config.yaml
n_layer: 8
d_model: 384
n_experts: 128
experts_per_token: 6
d_expert: 32
d_shared_expert: 192
activation: "swiglu"
moe_layers: [2, 3, 4, 5, 6, 7]
router_score: "softmax"
normalize_top_k: true
routed_scale: 2.45
balance_loss: 0.00896
balance_bias: false
router_noise: 0.1
shared_expert_gate: true
init_std_router: 0.0193
lr_router: 0.00185
vocab_size: 39312
norm: "rmsnorm"
norm_eps: 1e-06
tie_embeddings: true
optimizer: "soap_variant"
lr: 0.00297
beta1: 0.95
beta2: 0.99
grad_clip: 1.0
batch_tokens: 65536
seq_len: 768
train_tokens: 326100000
steps: 4976
dataset: "wikipedia_en"
Below are experts of layer 3 (counted from 0) of a mixture-of-experts language model. Rows are named router (the router's row for the expert), gate (a neuron's input weights, with its number), up (a neuron's input weights, with its number), down (a neuron's output weights, with its number) and show model dimensions 0-127. Each number is 128 + 24 x the weight over its row's rms, rounded and kept within 0 to 255.
Before each expert's rows: "gets" lists some tokens that make up at least twice as much of what it gets as of all text. This comes from a sample of Wikipedia text that the model never trained on. Tokens count by the router's weight.

# expert 14
gets: ",", "),", "\",", " and", ".,", "',"
router [166 111 127 132 148 161 125  96 126 119 113 146  88 110 127 126  86  98 128 153 128 141 142 115  97 155 142 148  96  88 147 127 107 136 138 129 127 152 151 107 146 105 137 132 112 101 139 129 140 148 106 152 112 146 163 128 108 142 105 133 155  88 146 130 134 109  83 108 160 104 135 100  95  90 103 125 128  94 132 132 109  71  72 139 111 150 140 135 105 145 147 149 107 173 128  82 110 153  95 178 101 140 140 156 127 141 132 122 145  98 104 148 107  95 187 137 159 137 104 131 117 105 120  83 125 155 132 100]
gate0 [148 125 124 107 127 118 121 135 113 105 125 119 107 141 100 124 152 146 155 134 156 139 118 125 135 135 144 187 148 146 173  94  70 120 107 123 116  87 150 140 123 182 128  75 148 145 138 145 112  57 148 112  98  91 127 146 125 121 106 164 141 127 158  93 115 159 143 140 140 120 124 147 117 123 111  97 115 161 136 138 114  78 135  79 127  75 134 102  95  93 112 181 101 154 130  95 106  83 143 129 119 122 118 150 136 166 139 144 138 132 127 139 111 143 131  99 128 149 146 154 167 113 145 136 143 137  85 160]
up0 [123 161 149 119 143 105 108 118 162 115 130 112 170 125 120 138 110  92 106 100 128 104 107 105 115 107 127 122 157 119 169 163 169  92 155 144  92 113 129 117 139 154 141 149 114 154  77  94  88 179 111 117 166 144 140 132 138 116 139  85 140 150 165 133 177  94  91  95 138 101 142  92 186 148 114  86 156 128 131 160 152 143 104 159 122 127 124 128 166 112 154  88 130  94  97 147 131 157 153 139 112 113 155 143 117 137 126 118  97 131 150 107 120 137 102 141  77 111 150 134 111 156 114 143 121 120 127 139]
down0 [158 156 131  95 151  95 189 116 131 116 161 149 166 150 128 176 158 136 115  90 140 136 156 118 122 136 141 144 145 148 148 148 111  82 140 137  92 104 152 162  73 116 120 104 164 136 141  95 131 131 128  91 141 152 154 144 140 147 134 127  54 152  87 142 169 153  82 161 104 131 168 127  87 148 165 103 125 137 113 170 149 102 171 136 124 107 119 156 140 128 173 157 127 152 172  95 124 142 141 117 105 144 146  84 127 123 155 125 132 146 123 141 155 143 164 138 140 146 148 106 118 103 153 171 113  99 131 159]
gate1 [142 109 160  91 157 128 145 135 127 147 137 143 135 137 148 121 141  98 143 120 148 139 169 107 135 122  85 146 127 137 167 138 105 173 136 104  93 123 110 121 134  72 145 144 146 111 114 161  95 150 141 168 133  98 118 128 121 151 102 135 114 126  96 130 119 137  83 152 140 114 153 130 116 115 161 105 119 133 121 161 131 145 136 191 110 156 132 148 132 162  70  97 127  97 125 113 116  98 119 129 106 103 136 114 151  83 100 157  86 141 136 123 155 163  60 180 117 114 101 135 179 142 102 109 139  95 142 127]
up1 [147  90 113 136  89  95 128 162 142 105 110 112 139 139 128 137 114 142 120 155 137 148 113 155 119  82 147  90 105  89 100 115 155 120 138 149 114 121 114 121 128 113 104  88 148 106 128 107 136 127 139 120 129 164 140 135  94 131 165 133 145 134 107 131 146 143 151 127 138 135 128 105 185 129 118 154 154 127 139 107 125 117 122 140 142  79 133 109 116 107 171 171 162 104 155 140 112  95 151 103 151 167 124 134 103 106 119  91 148 145 133 166  91 102 190 136 125 107 115 107 107 101  87  91 117 159 117 167]
down1 [136 129 142 147  97 100 121 112 142 142 154 146  93 122 116 119 174 148 156 148 128 117 132 117 166 161 104  96 131 136 151 134 105 106 103  85  94 108  66 169 138 131 102 149 142  94 122 141 119 147 121 137 113 157  96 133 198 135 130 106 120  97 125 113 135 164  89 137 137 149 160 118 136  96 107 132 128 139  79 123 143 146 126  97 105 138 107 135 118 116 163 140 104  86 159 134 116 122 137  96 131 149 130 161 139 135 118 182 125 138 108 136 137 125 133 151 133 114  95  95 132 132 160 115 138 146 157 116]
gate2 [ 87  92  89 158 122 137 136 151 119 133 108 153 128  98 129 106 162 159  90 120 122  74 136 168 121 116 131 119 119 133 140 153 150 107 122 118 138 111 125  73 123 109 172  96  78 130 138 125 135 122 132 102 165 133 165 104 160 155 103 112 186 153 139 115 124 123 107  99 143 114 143  92 121 101 119 166 141 119 105 117 164 140 148 149 157 171 123 131 133 125 183 113 137 149 149 125 123 117 147 169 106 134 133 106  79 119 132  82 151 172 148 118 113 144 162 190 136 132 106 111 147 153 174 120 112 118 107 115]
up2 [141 170 134 103 131 120  96 115 153 103 115 116 106 153 130 156 143 114 165 162 139 170 159 100 107 144 140  98 166 136 125  93 121 147 121 142 116 138 143 147 140 123 127 146 183 154 125 141 141 106  98 137 106 108 115 133  72 122 146 148  61 113 126  96 112 116 110 145  99 122 143 132 153 135 149 106 116 156 193 142 107 110 122 133 146  83 131 142 136 130 101 137 173 146 123 114 117 124 142 132 171  90 127 115 166 142 166 134 125 119 141 153 104 150 106 102 126  95 122 142 142 101  84 128 127 150 124 136]
down2 [107 148 130 127 122 154 158 146 101 164 125 162 118 130 149 127 172 132 117 132 136  93 126 161 163 104 143 165 135 186 152 159 120  82 145 132 136 136 145 140 131 146 165 130 120 137 169 141  98 126 124 121 163 106  76  99 126 112 130 146 176 113 134 148 154 133  90 132 102 147 153 138 118 136 146 146 156 134 128 102 122  99 108 134 136 128  80 100 165 143 152 128 102 103  99 151 100  97 140 142 111 148 105 139  72  92  89  72 117 124  87 138 130 149 169 109 143 137 160 112 145 113 138 164 147 136 154 102]
gate3 [141 139 176 147 134  81 171 119 134 113 142  99 138 168 119 112 127 141 118  93 116 135  73 145 133 120 141 140 150 145 142  91 122 133 129 112 153 103 123 141 145 155  85 125 128 121 124 137 147 173 150 123  87 127 100 153  91 130 114 146 143 130 115  83 172  89 115 133 130 133 181 136 127 179 119 140  92 146  42 119 151 103 112 115 119 103  95 108 147 147 153 117 106 133 115 100 159 102 163 105  99 125 125 123 154 184 140 114  90 135 128 130 120 106 116  94 160 118 128 100 104 120 122 168 134 111 109  98]
up3 [124  87 165 139 151  96 162 137 118 137 147 142  95 109 164 136 155 129 127 124 134 137  95 103 108 128 120 162 120 131 116  97 128 155 131 156 127 103 107 150 166 110  76 120 123 119 111 165 104 119 187 106 124  97 138 191  82 168 108 126 133  93 130  80 135  79 107 153 127 100 159 136  70 157 117 154 123 149  85  88 120 137 117 130 116 139 141 121 140 134 114  92 116 144 122 108 139  97 145 143 111 159 146 153 137 122 122 147 110 146 160 163 130 127 102 113 156 100 113 132 106 140 152 168 127  90 128 118]
down3 [131 134 119 141 124 114 148 130 142 151 142 100 136  97 139 122 136 145 152 116 136 126 156 135  96  95 106 151 112 121 142  87 124 153 135 145 109 113 111 118 117 148 147 129 138  93 128 107 135 107 146 105  93 144 113 120 119 167  98 135  58 143 138 104 174 115 173  96 118 144 148 166 103 144 113 117 180 135  76 152 142 137 141 101 118 172 114 125 102 153  98  94 139 102 151 106 150 152  96 118 141 137 167 145 161 114 144 154  98 138 138 149 169 106  65 151 151 119 142 117 136  97 119 163 124 165 162 148]
gate4 [112 135 128 160 126  90 105 132 155 139 125 130  98 138 118 136  89 118 144 131  77 120 122  76  89 151 110 124 137 126 149 139 161 154 161 154 187 125 140 123 143 114 135 155 111 105 147 104 143 149 140 100 116 135 112 142 158 156 109 144 177 132 106  97 124 118 145 138 121 155 146  79 132 135  98 149 106  98 128 143 119 165 171 132  98 120 140  93 156 113 128 168 146 154 146 160 140 177 146 171 140 101 139 108 140 157 115 115 115 151 167 142 142 107 147 119  92 139 103 137 125 130 126 158 123 146 163 132]
up4 [127 120 113 161 140 168  82 148 134 136  88 168 186 126 101 136 140 134  80 125 140 131 123 175 155 155 168 134 123 103 127 127 135  94 111 106 130 102 123 129 108 118 125 111 133 129 123 143 130  97 135 128 157 133 133 105 135 125 163  56 135 100 122 108 162 140 124 114 115 168  97 141  92 146 140 159 176 105 118 114 150  99  86 102 148 131 108 144 141 129 122  85 100 112 144  94 135 116 112 122 125 113 154 127 134  98 150  96 126  92 111 104 151 131 152 133 170 124 151 105 133 147 136 139  99  81 128 124]
down4 [ 96 130 129 159  85  88 153 103 104 113 149  85 122 122 163 121 169 110  84 148 137 135 150 171 112 122 101 133 142 153 141 168 135 118 130 128 102 119  82 122 143 125 100 154 150 106 141  81 127 112 122 117 101 138 101 117 134 104 124 110 124 167  84 141 152 124  99  94 117 141 161 115 120 151 124 128 109  73 162 102 138 123 143 145 109 145 100 107 136 152 163 113 128 109 144 144 151 128 129 109  95 119 129  60 144  50 121 115 163 133 108 115 168 125  90 134 105 117  89 139 112 144 111 105 158 139 140 118]

# expert 60
gets: ",", "),", " and", ".,", "\",", "',"
router [151 103 144 152 146 145 148 103 110 111 106 138 143 107 140 155  94 117 120 182 107 119 147 134 119 195 149 146  77  82  87 139 108 108 151 136 129 156 144 111 146 129  97 131 106 136 163 153 145 156 145 150 149 159 150 137  84 152 120 134 150  95 136 140  92 141 123 144 144 101 122 147 104 114 122 128 110  78 135 132 103 149 115 112 105 173 112 112 107 128 138 135 116 159 165 128 145 113 144 150 117 159 148 154 139 183 160 124 170  97 142 165 122 109 156 138 142 123 142 134  99 112 122  99 100 109 169  93]
gate0 [ 74 140 122 143 128 121 105 112  71 123 116 128 134 105 168 147 113 142 104 119 112 185 127 153  70 154 114 155 112 109  98 170 155 167 109 134 110 144 154 120 146  86 148 146 113 147 168 121 115 111 129 103 101 122 115 100 140 119 180 101 100 114 120 117 129 156 132 168  89  97 112 102 111 133 103 112 117 116 115 120 129 154 121 151 107  77 164  74 146 102 132 142 121 121 106 179 148 125 110 105 147 110 147 122 138 173 105 139 113 119 111 125 169 113 147 123 133 138 155 157 177  95 107 121 120 107 130 107]
up0 [109 126 164 104 147 157 119  84  99 108 137 101 149 121 154 160 114 125 133 149 151 154 116 146  81 131 112 104  98 100  92 141 137 152 103 119  77 135 151 115 139 116 129 150  93 115 142 125 132 150 150 106 112 147 116  94 145 111 187 128 112 135 146 113 139 148 114 171 111  91 127 103 156 161 133 119 142 127 149 116 148 140 120 168 110 115 183 121 127  94 130 155 138 129 121 127 152 132  70  62 127 114 149 150 158 192 133 136 161  98 169 124 155  97 161 113 127 120 124 131 119  91 144 124 151 120 123 109]
down0 [185 151 131 115 106 187 118 104 123 109 124 159 166 135 122 132 136 128 132  99 138  76 130 132 161 150 147 106 117 127  93 150 151 144 117 139 114 148 125 131 117  92 156 106 124 164 124 140 107 105  96 112 130 140 100 118  97 152 139 124 134 151 147 130 115 124 106 183 167 103 126  90 149 131 120 133 109 138 122 157 107 133 158 126 126  85 148 135 124 157 132  98 111  95 173 114 130 130 134 135 130 125 121  94 158 150 144 155 121 149 124 158 143 103 136  95 129 136 171 180 100 175 137 149 114 154 122 148]
gate1 [119 130 111 150 128 101 108 130 146 144 156 112 133 134 145 160 133 128 145 156 157 165 132 133 125 100 138 105 148 122 104 155 122 128 135 129  93 130 120 122 153 142 142 129  51 145 113  90 122 103 104  85 119  97 149 157 154 178 132 130 154 128 124 117 125 166  67 119 140 176 152 147 113 149 148 142 163 137  74 113 150 106 147 127 131 118 141 154 148 114 105 116 147 141 116 111 102 136 148 153 117 155 129  91  98 154 175 121 125 128 153 140 113 104  97 171 117 123 164  98 132 147 125 164 109  97 143 104]
up1 [129 134 161 116 128 130 134 180 108  91 173 115 141 106 125  93 204 137  89  81  66 140 135 127 129 138  90 103 112 114 140 119 111 122 123 144 123 108 166 128 152  95 129 119 144  90 140 164 165 135 126 129 148 109 133 130 105 130 107 144 139 108 132 166 145 130 158 181 158 110 116 104 182 112 133 119 105 136 124 140 121 165 149 115 112 162 127 101 161 130 150 157 109 151 147 144 133 124 134 120 128 113 134 124 146 133 100  86 133 125  99 110 153 144 133 170 131 141 122 131 139 140 136 149 114 159 125 123]
down1 [133 154 131 144  91  88 146 162 150 152 106 124 100 122  94 119 111 112 126 133  96 133 101 112 167 143 128 144 157 117 117 134 155 124  94 144 121  95 139 122 115 115 168 148 116 113 122  93 130 118 109 110 139 123 107 150 137 146 153 122 106 142 140 140 111 139 149 155 133  88 156 163 131 154 117 142  99 124 124 125 181 121 153 154  76 100 102 125  84  59 118 144 127  97 143 174 147 105 158 150 115 132 131 115 152 149 134 141 122 144 111 153 140 165 157 142 130 164 130 186 123 155  94 161 157 124 118 137]
gate2 [151 120 143 107 140 157 137 125 108 134 151 114 130 133 146  99  80 103 101 128 143 148 144 153 138 151 173 148 144 154 159 103 104 129 144 148  88 135  89 145 130 150 132 118 177 152 110 204 104 111 130 127 142 104 134  89 170 106 141 141 113 148 117 118 106 128 141 124 168  80 150 104 154 117 147 107 103 138 161 184 137 132 123 102 113 139 148 142 104 140 117 151 107 122  99 124 159 131 134 134 141 175 126 155  98 132 129 184 116 144 159 121 127 143 103 112 140 107 130 157 131 164 141 126 123 132 125 122]
up2 [114 130 110 165 134 114 141 157 114 112 112 117 149 119 132 150 150 145 145 108  69 111 112 116 126 107  84 126 119  95 133 136 157 116 121 134 162 101 149 112 118  98 106 131 106 117 145  83 113 135 125 140 101  97 140 111  84 149 124 111 144 130 130 130 135 130 140 149  85 149 117 131 142 115 130  99 128 127  66  95 113  88 143 163 119 149  99  85 153 110 102 121 137 115 171 136 102 113 142 147 119  84 125  97 125 148 145 114 131 133 133 146  92 120 129 153 118 142 125  55 104  77 108 105  99 124 136 136]
down2 [110 130 152 129 169 160 108 125 106 112 141 140 134 124 112 109  84 135 141 169 145 126 119  63 116 126 135 145 119  99 138  91 127 104  55 116 161  97 118 161 121 142 143 113 107 115  77 126 112 134 141 111 114 102  97 128 141 114 157 158  68 119 124 137 119 169 111 145 145  81 147 128 163 144 104 123 125 147 122 136 144  93 114 119 149 119 170 141 129 116  92 148 176 110 124 113 113 130 138 149 123 117 141  79 114 151 125 124 112 129 124 143 125  99 159 123 120 148 166 155 150 150 151 146 121  69  80 148]
gate3 [127 136 161 150 133 167 140  93 145 114 110 145 116 127  81 171 107  93 148  94 133 126 119 157 127 121 121 162  93 106 136 177 145 140  83  76 114 117 119 152 149 150 149  92 156 140 144 144 148 142  90  95 143  87  63  99  85 169 125 144 171 150 122 152 131 142 124  85 137 118 146  86 153 112 139  91 114 151 150 127 190 124 123 117 139 118 140 117 182 153  95 129 131 124 102 110 143 104 126 151 130 131 123 172 125 134 148 131  74 138 118 152  91 132 116 113 119  96 159 113 146 130 130 126 144  78 128 157]
up3 [155 140 146 133 112  80 136 182 126 156 157 108 118 133 205 103 164 116  85 134 139 111 114 144 127 144 154 111 123 147 144 120 112 131 157 172 151 142 161 138 144 139 126 134 158 106 127 135 136 154 169 178 142 121 176 154 172  95 137 140 112  87 143  99 117 133 139 174  88 160 133 148 102 178 136 145 129 142 139 143  68 134 134 159 116 157 110 174 106  94 157 142 129 102 131 123 141 173 145 124 150 131 112 102 130 153  93 167 155 136 137 105 130 114 169 146 120 164 103 133 115 106 122 136 137 160 150 110]
down3 [133 122 106 142 141  90 165 122 119 101 165 160 120 116  96 168 119 156 145  90 123 160  78 184 172 128 114  72 120 141 106 119 114 145 134 135  93 102  96 126 143  80 121 108 137 109 130 162 126 124 104 143 120 131  70 102 141  96 116 103 137 129  96 134 132 124 124 150 165 142  98 130  86 138 105 121 113 156 142 101 173 153  98  83 136 111 135 114 102 127 140 128 127  97 124 157 136 102 120 132  93 151 121 155 109 109 135 168 120 153 106 131 154 169 146 160 109 148 191 107 135 167 148 111 138 110 135 116]
gate4 [144 109 126 130 127 141 165 112 143 162 130 113 138 152 130 140 118 141 132 143 126 104  89 153 137  96 104 120 114 134 137 101 121 180 109 151 178 122 111 117 144 102 100 110 143 131  95 166  98  98 115 203 115 135 115 126 135 132  90 105 135 129 140 139 101 123 134 109 107 130  97 140 130 128 139 122  90 162 127 122 125 131 146 115 152 121 135 171 149 163 171 111 186 144  66 129 154 127 121 119 100 164  88 121 108 174  66 118 139 103 131 118 117 138 118 132 127 161  89 137  64 135 108  75 139 153  94 146]
up4 [177 136 151 166 123 158 162 103 164 144 106 120 142 152 130 135 135 121  83 129 126 107  81 141 128 114 125 106  68 156 117 118 136 141 139 140 138 109 103 131 133 103  71 125 132  99 129 137 121 130 121 181 127 149 101 111 115 127 114  78 139 121 126 144 112 136 137 104 133 153 107 130  88 149 140 141  63 143 119 157 120 155 116 112 149 176 138  99 141 146 153 119 156 101  87 136 189 115 137  71 132 133  86 112 137 147  89 119 142 110 135 132 132 123  88 132 122 140 100 134 116 140  95  83 128 158 102 112]
down4 [133 116 128 117 123  83 147 126  94 140 111 135  92 116 161 119 126  95 163  79 113 165 169 134 123 136 126 122 171 132 133 117 146 124 160 122  81 128  99 135 137 128  96 119 133 115 119 135 119 113 178 130 117 156 150 108 105 128 113 106 116 145 103 161 154 110 151  81 107 137 139 179 123  92  74 114 108 127 150 166 145 158 137 181 172 103 121 143 129 112 108 122 125 163 117  97 193 168 133 115 156 140 127 123 153  84 141 149 159  89 179 157 121  98 111 169 159  85  90 121  94  97 131  60 105 122 157 118]

# expert 51
gets: "0", "5", "7", "1", "6", "4"
router [129 101 145  95 122 120 156 140 131 122 113 175 144 150 155 125 127 132  98 102 129 139 111 129 121  83 128 130 105 139 103 131 116 102 170 119 162 121  63 161 105 136 125 136 133 128 147 134 118 108 146 162 157 129 137 179 124 128  99 113 145 140 106 104 150 107  94 145 158 150 133 128 118 112 144 123 137 120 126 112 126  99 109 113  93 176  57 130 119 155 140 113 119 161 136 153 101 110 118 119 114 110 150 151  93 122 106 145 131 153 111  79 163 162 133 112 122 130 151  73 127 120 137 118 121 133 138 115]
gate0 [119  87 137 122 118 141 113 140 123 141 129 140 134 141 131 157 121 106 102 101 134 153 117 147 139  90 124 111 160 109 132 141 137  86 120 141 109  88  62 125  93 140 136 122  92 130 101 153 128 135 161 180 106 155 110  94 138 126 144 166  88 126 129 110 143 114 122 156 149  65 141 135 132 148 147  80  95 148 117  92 140 144 106 133 117 107 104 172 159 146 116 156 119 129 142  74 111 131 156 101  97 153 140 192 140 116 102 105 126 120 132 146 147 160 137 153 101 148 142 104 170 136 114 162  78 131 126 132]
up0 [123  79 111 100 121 153 112 129 146 128 111 112 164 135 127 144 137 118 133 137 122 173  98 132 125  94 118 116 172 116 161 131 119 105  99 149 120  86  68 109 138 157 122 155 143 151 155 121 173 121 152 170  84 142 125  82 166 104 116 136 108 106 113 113 151 102 135 123 120  75 136 116  92 133 147 112 115 149 133 112 120 135 134 142 119 120 118 151 113 150 113 145 125 108 124  76 116  81 185  99  89 105 147 186 189 133 118 115 153 101 147 133 153 176 140 176  99 133 133 107 157  95 143 125 161 114 125 155]
down0 [120 171 130 133 150 117 123 142 118 116 103 120 132 142  86 144 125 130 132 100  84 152 170 140 162 140 125 129 159 117 136 129  98 166 139 122 146 155 133 113 148 136 128 118 153 205 128 160 143 131 128  89 112 117 148 135 135 108 118 143 160 148 164 116 143 124 128 137 133 163 111 151 168 102 122 129 122  93  97 125  79 133 101 173 131 190 118 123 135 100 132 124 164 115 153  92 151 122  90 144 185 177 108 152 165 161 152 121 143 126 145 156 136 136 150 144 153 116 131 131 128 113  91 100 132 137 116 139]
gate1 [139 111 156  76 145 144 172  89 101 134 142 131  75 130 144 118  90 159 140 151 135  75 106 160 122 127 116  70 119 137 118 103 124 100 136 154 135 139 143 143 143  88 112 126 116 149 145 108 112 133 143 150 166 134 127 132 156 103 149  93 127 123 125 121  92 138  85 149 166 124 116 145 107 114 132  89  94 137 123 108 126 136  95 124 132 106 116 122 129 128 143 107 114 170 121 134 163 114  99  80 104  95  84 137 108 144 143 126 142 132 117 123 122 152 112  68  99 103 117 163 110 119 123 128 165 147 155 120]
up1 [134 151  91 193 156 141  76 123 121 114  83 119 152  81 130  95 144 137 111 115 100 150 156 130 142 131 148 163 117 121 124 128 147 150  88 119 116 126 130 168  94 174 148 103 148  97 125 135 124 132 115 128 105 103 120 162  93 123 128 108 120 140 114 146  92 194 160 114 124 128  97 100 132 174 123 155 157 138 149 177 113 148 162 154 123 131 160 135  95 139 103 121 157  99 175 130 118 136 151 132 131 152 152 105  98 122 114 126  70 120 133 152 129 118 146 151 133 142 104 137 120 147 144 142 128 142 125 159]
down1 [152 143 129 125 119 123 168 140 108 146 143 133 123 172  62 113 172 123 141 122 156  92 134 127 122 121 140 143 144 139 128 125 163 115 112 119 111 140 138 142 127  95 156 136 130 153 128 138 113 141 100 118 110 167 153 139 115 138  86 142 126 104 182 120 138 125 159  92 127  94 102 113 151  64  93  75  69 133  93 107 108 144 180 123 148 168 139 171 141 130 129  94 120 106 179 136 125 107  95 119  92 165  99 147 177 161 127 122 149 105 115 160 140 120 136 116 148 144 152 115 152 155 112 147 131 159  67 119]
gate2 [123 173 132  89 120  95 106 134 143 140 111 162 106 111 100 102 124 112 127  92  99 121  76 150 115 105 190 124 108 170 145 127 161 144 159 109 158 124 113 148 124 108 128 110 136 106 109  93 101 165 193 143 152 118 132 149 153 107 147 110 139 122  98 114  98 134 112 164 149 172 108 153 108  88  95 138 118 116 128 154 135 147  94 109  94 111 111 142 131 105  94 139 139 127 139 119 113 161 107 127  95 104 184 114  85 133 101 143  95 154 138 133 114 143 155 133 135 135 116  81 142 149  73 123 117 105 143 121]
up2 [150 160 117  97 130  92 144 135 128 153 106 158  92 127 183 110 113 143 132 133 141 138 112 162 113  90 127 168 153 162 127 127 131 129 173 135 138 125 116 153 111 102 129  95 124 109 109  76 103 159 173 151 143 149 168 158 163 125 138 111 147 121 100  69 105 172 129 131 126 152 127 130 112  87 136 181 155  84 127 149 117 175 130 118 121 138 127 114 199 127 105 146  91  88 113 142 111 167 139 124 128  76 133 110 109 118  99 140 131 166 140 157 129 133 148 144 151 165 155  80 143 155 123 155 113 115 128 119]
down2 [136  91 138 168 165 194 140 145 127 139 106 126 132 116 144 151 104  81  84 151 125 132 100 152 119 109 142 114  87 132 164 188 121 158  75 113  85 138 107 115 132 133  92 132  92 138 137 128 152 151 166 162 158 143  72 105 126 166  94 179 105 128 119 100 131 116  93 162 115 120 119 114 105  83 149 170 147 136 116 131  72 138 111 163 107 137 115 126 120 147 117 105 148 106 153 125 121 126 142 109  86 131 114 115 140 134 179 107 124 141 121 150 117 169 124 167 156 144 115 107 114 125 136 157  72 123  81 103]
gate3 [ 99 158 145 143 128 149 165 152 131 149 104  75 151 100 130 131 170 125 155 104 106 147 146 135 115 141  99 131 149 119 116 126 109  93 158 154 149 111 111 133 125 126 143 132 152 124 133 130 164 132 152  95 166 103 142 161 110 113 131 115  76 124 113 103  89  96  68 112 136 129 137 190 131 107 151 100  64  99 200  98 142 116 114 172 136 152 109  98 139 173 137 158 129 103 128 123 123 134 134  93 149 100 116 117  74 146 133 102 126  92 147 135 139  91  96 136 129 129 156 147  88 123 108 142 138 181 158 143]
up3 [113  91 110 126  88 151  91 140 117 160 149 169 144 121 141 129 157 157  84 130 161 164 140 145 135 163 121 111 123 127 128 114 155 134 162 126 141 150 162 130 113  97 111 149 121  75 170 147 125 125 133 181  92  94 164 190 157  99  95 107 108 132  91  94 155  80 118 108 150 130 135 159 116  37 139 130 155 129 160 108 111 134  91 128 192 185 138 154 165 152 134 124  85 167 125 114 157 118 156 129 109 143 160 134 107 117 154 128 134 126 137 136 126 143 145 159 129 122 100  72 104 137 121 134 129 153 138 152]
down3 [116 130 125 114  97  90 136 134 139 155 114  94 111 145 170 155 113 123 127 167 135 123 139  89 120 159 151 134 116 111 120 116  89 109 171 128 156 135 173 146  90 156 121 137 174  92 115 148 129 143 153 169 154 124 116 129 127 107 105 126 188 153 106 124 161 117 150 134 129 122 136 108 133  99 116 145  96 128 161 100 165 129 147 120 120 132 111 136 158 109 108 121 121 153 120 149 175 100 160 135 104 102 114 120  87 131 128  92 135 130 121 105 119 163 123 105 141 107 120 122  99 104 123 128 128 138 165 108]
gate4 [115 109 110 102 143 126 126 139 127 123 111 163 166 147 150 118 126 135 130 144 108 106 141 130 103 144 168 118 161  87 147 163 148 117 108 114 123 144 150 129 109  97 169 172 143 167  90 144 123  99 141 160 111 118 126 136 141 116  77 153 134 168 133  86 153 129 161 130 148  69 116 116 147  98 125 141 152 123 119 128 127 141 118 144  78  93  89 111 138 117 200 151 143 108 135 124 145 139 174 105 120 113 153 122 135 115 146 133 156 127 106 143 135 148 164 129 176 134 126 131 136 117 130 111 132 104  95 123]
up4 [ 93  75  83 127 157 115 140 151 126 185 108 187 170 122 137 127 167 157 114 126 120 155 137 138 118 133 155 124 132 108 132 147 166 103 132 112 111 123 151 107 112 130 117  98 162 144  87 141 112 119 152 130 121 135 126 134 111  99 106 166 132 144 101  85 173 110 157 149 168 104 120 152 128 112 143 120 166 124 137 110  96  77 147  95 134 111 116 148 161 116 167 144 144 102 116 152 128 110 167 115 118 121 130  97 157 161 148 139 130 127 113 154 133 114 203 131 141 121 118 129 137 152 108 138 144 102 120  72]
down4 [146 159 142 141 154 137 168 158 174 117 122 106  98 166 113 129 113 168 116 100 134 107 128 123 125 127  93 156 130 135 122 135 131 164 132 138 113 143 104 111 140 147 125 151 114 138 126 150 136 142 148 136 140 116 135 105  63 145 159 145 108  91 128 129 133 144 135 133 154 144 117  93 110 132 133 124 170 177 136 116 150 121 136 133 145 133 129 126 154 113 121 147 102 118 121 125  92 176 114 128 124 140 121 164 131 159 163 110 150 119 140 118 155 113  90 137 169 157 115 120 116 174 158 147 114 120 142 172]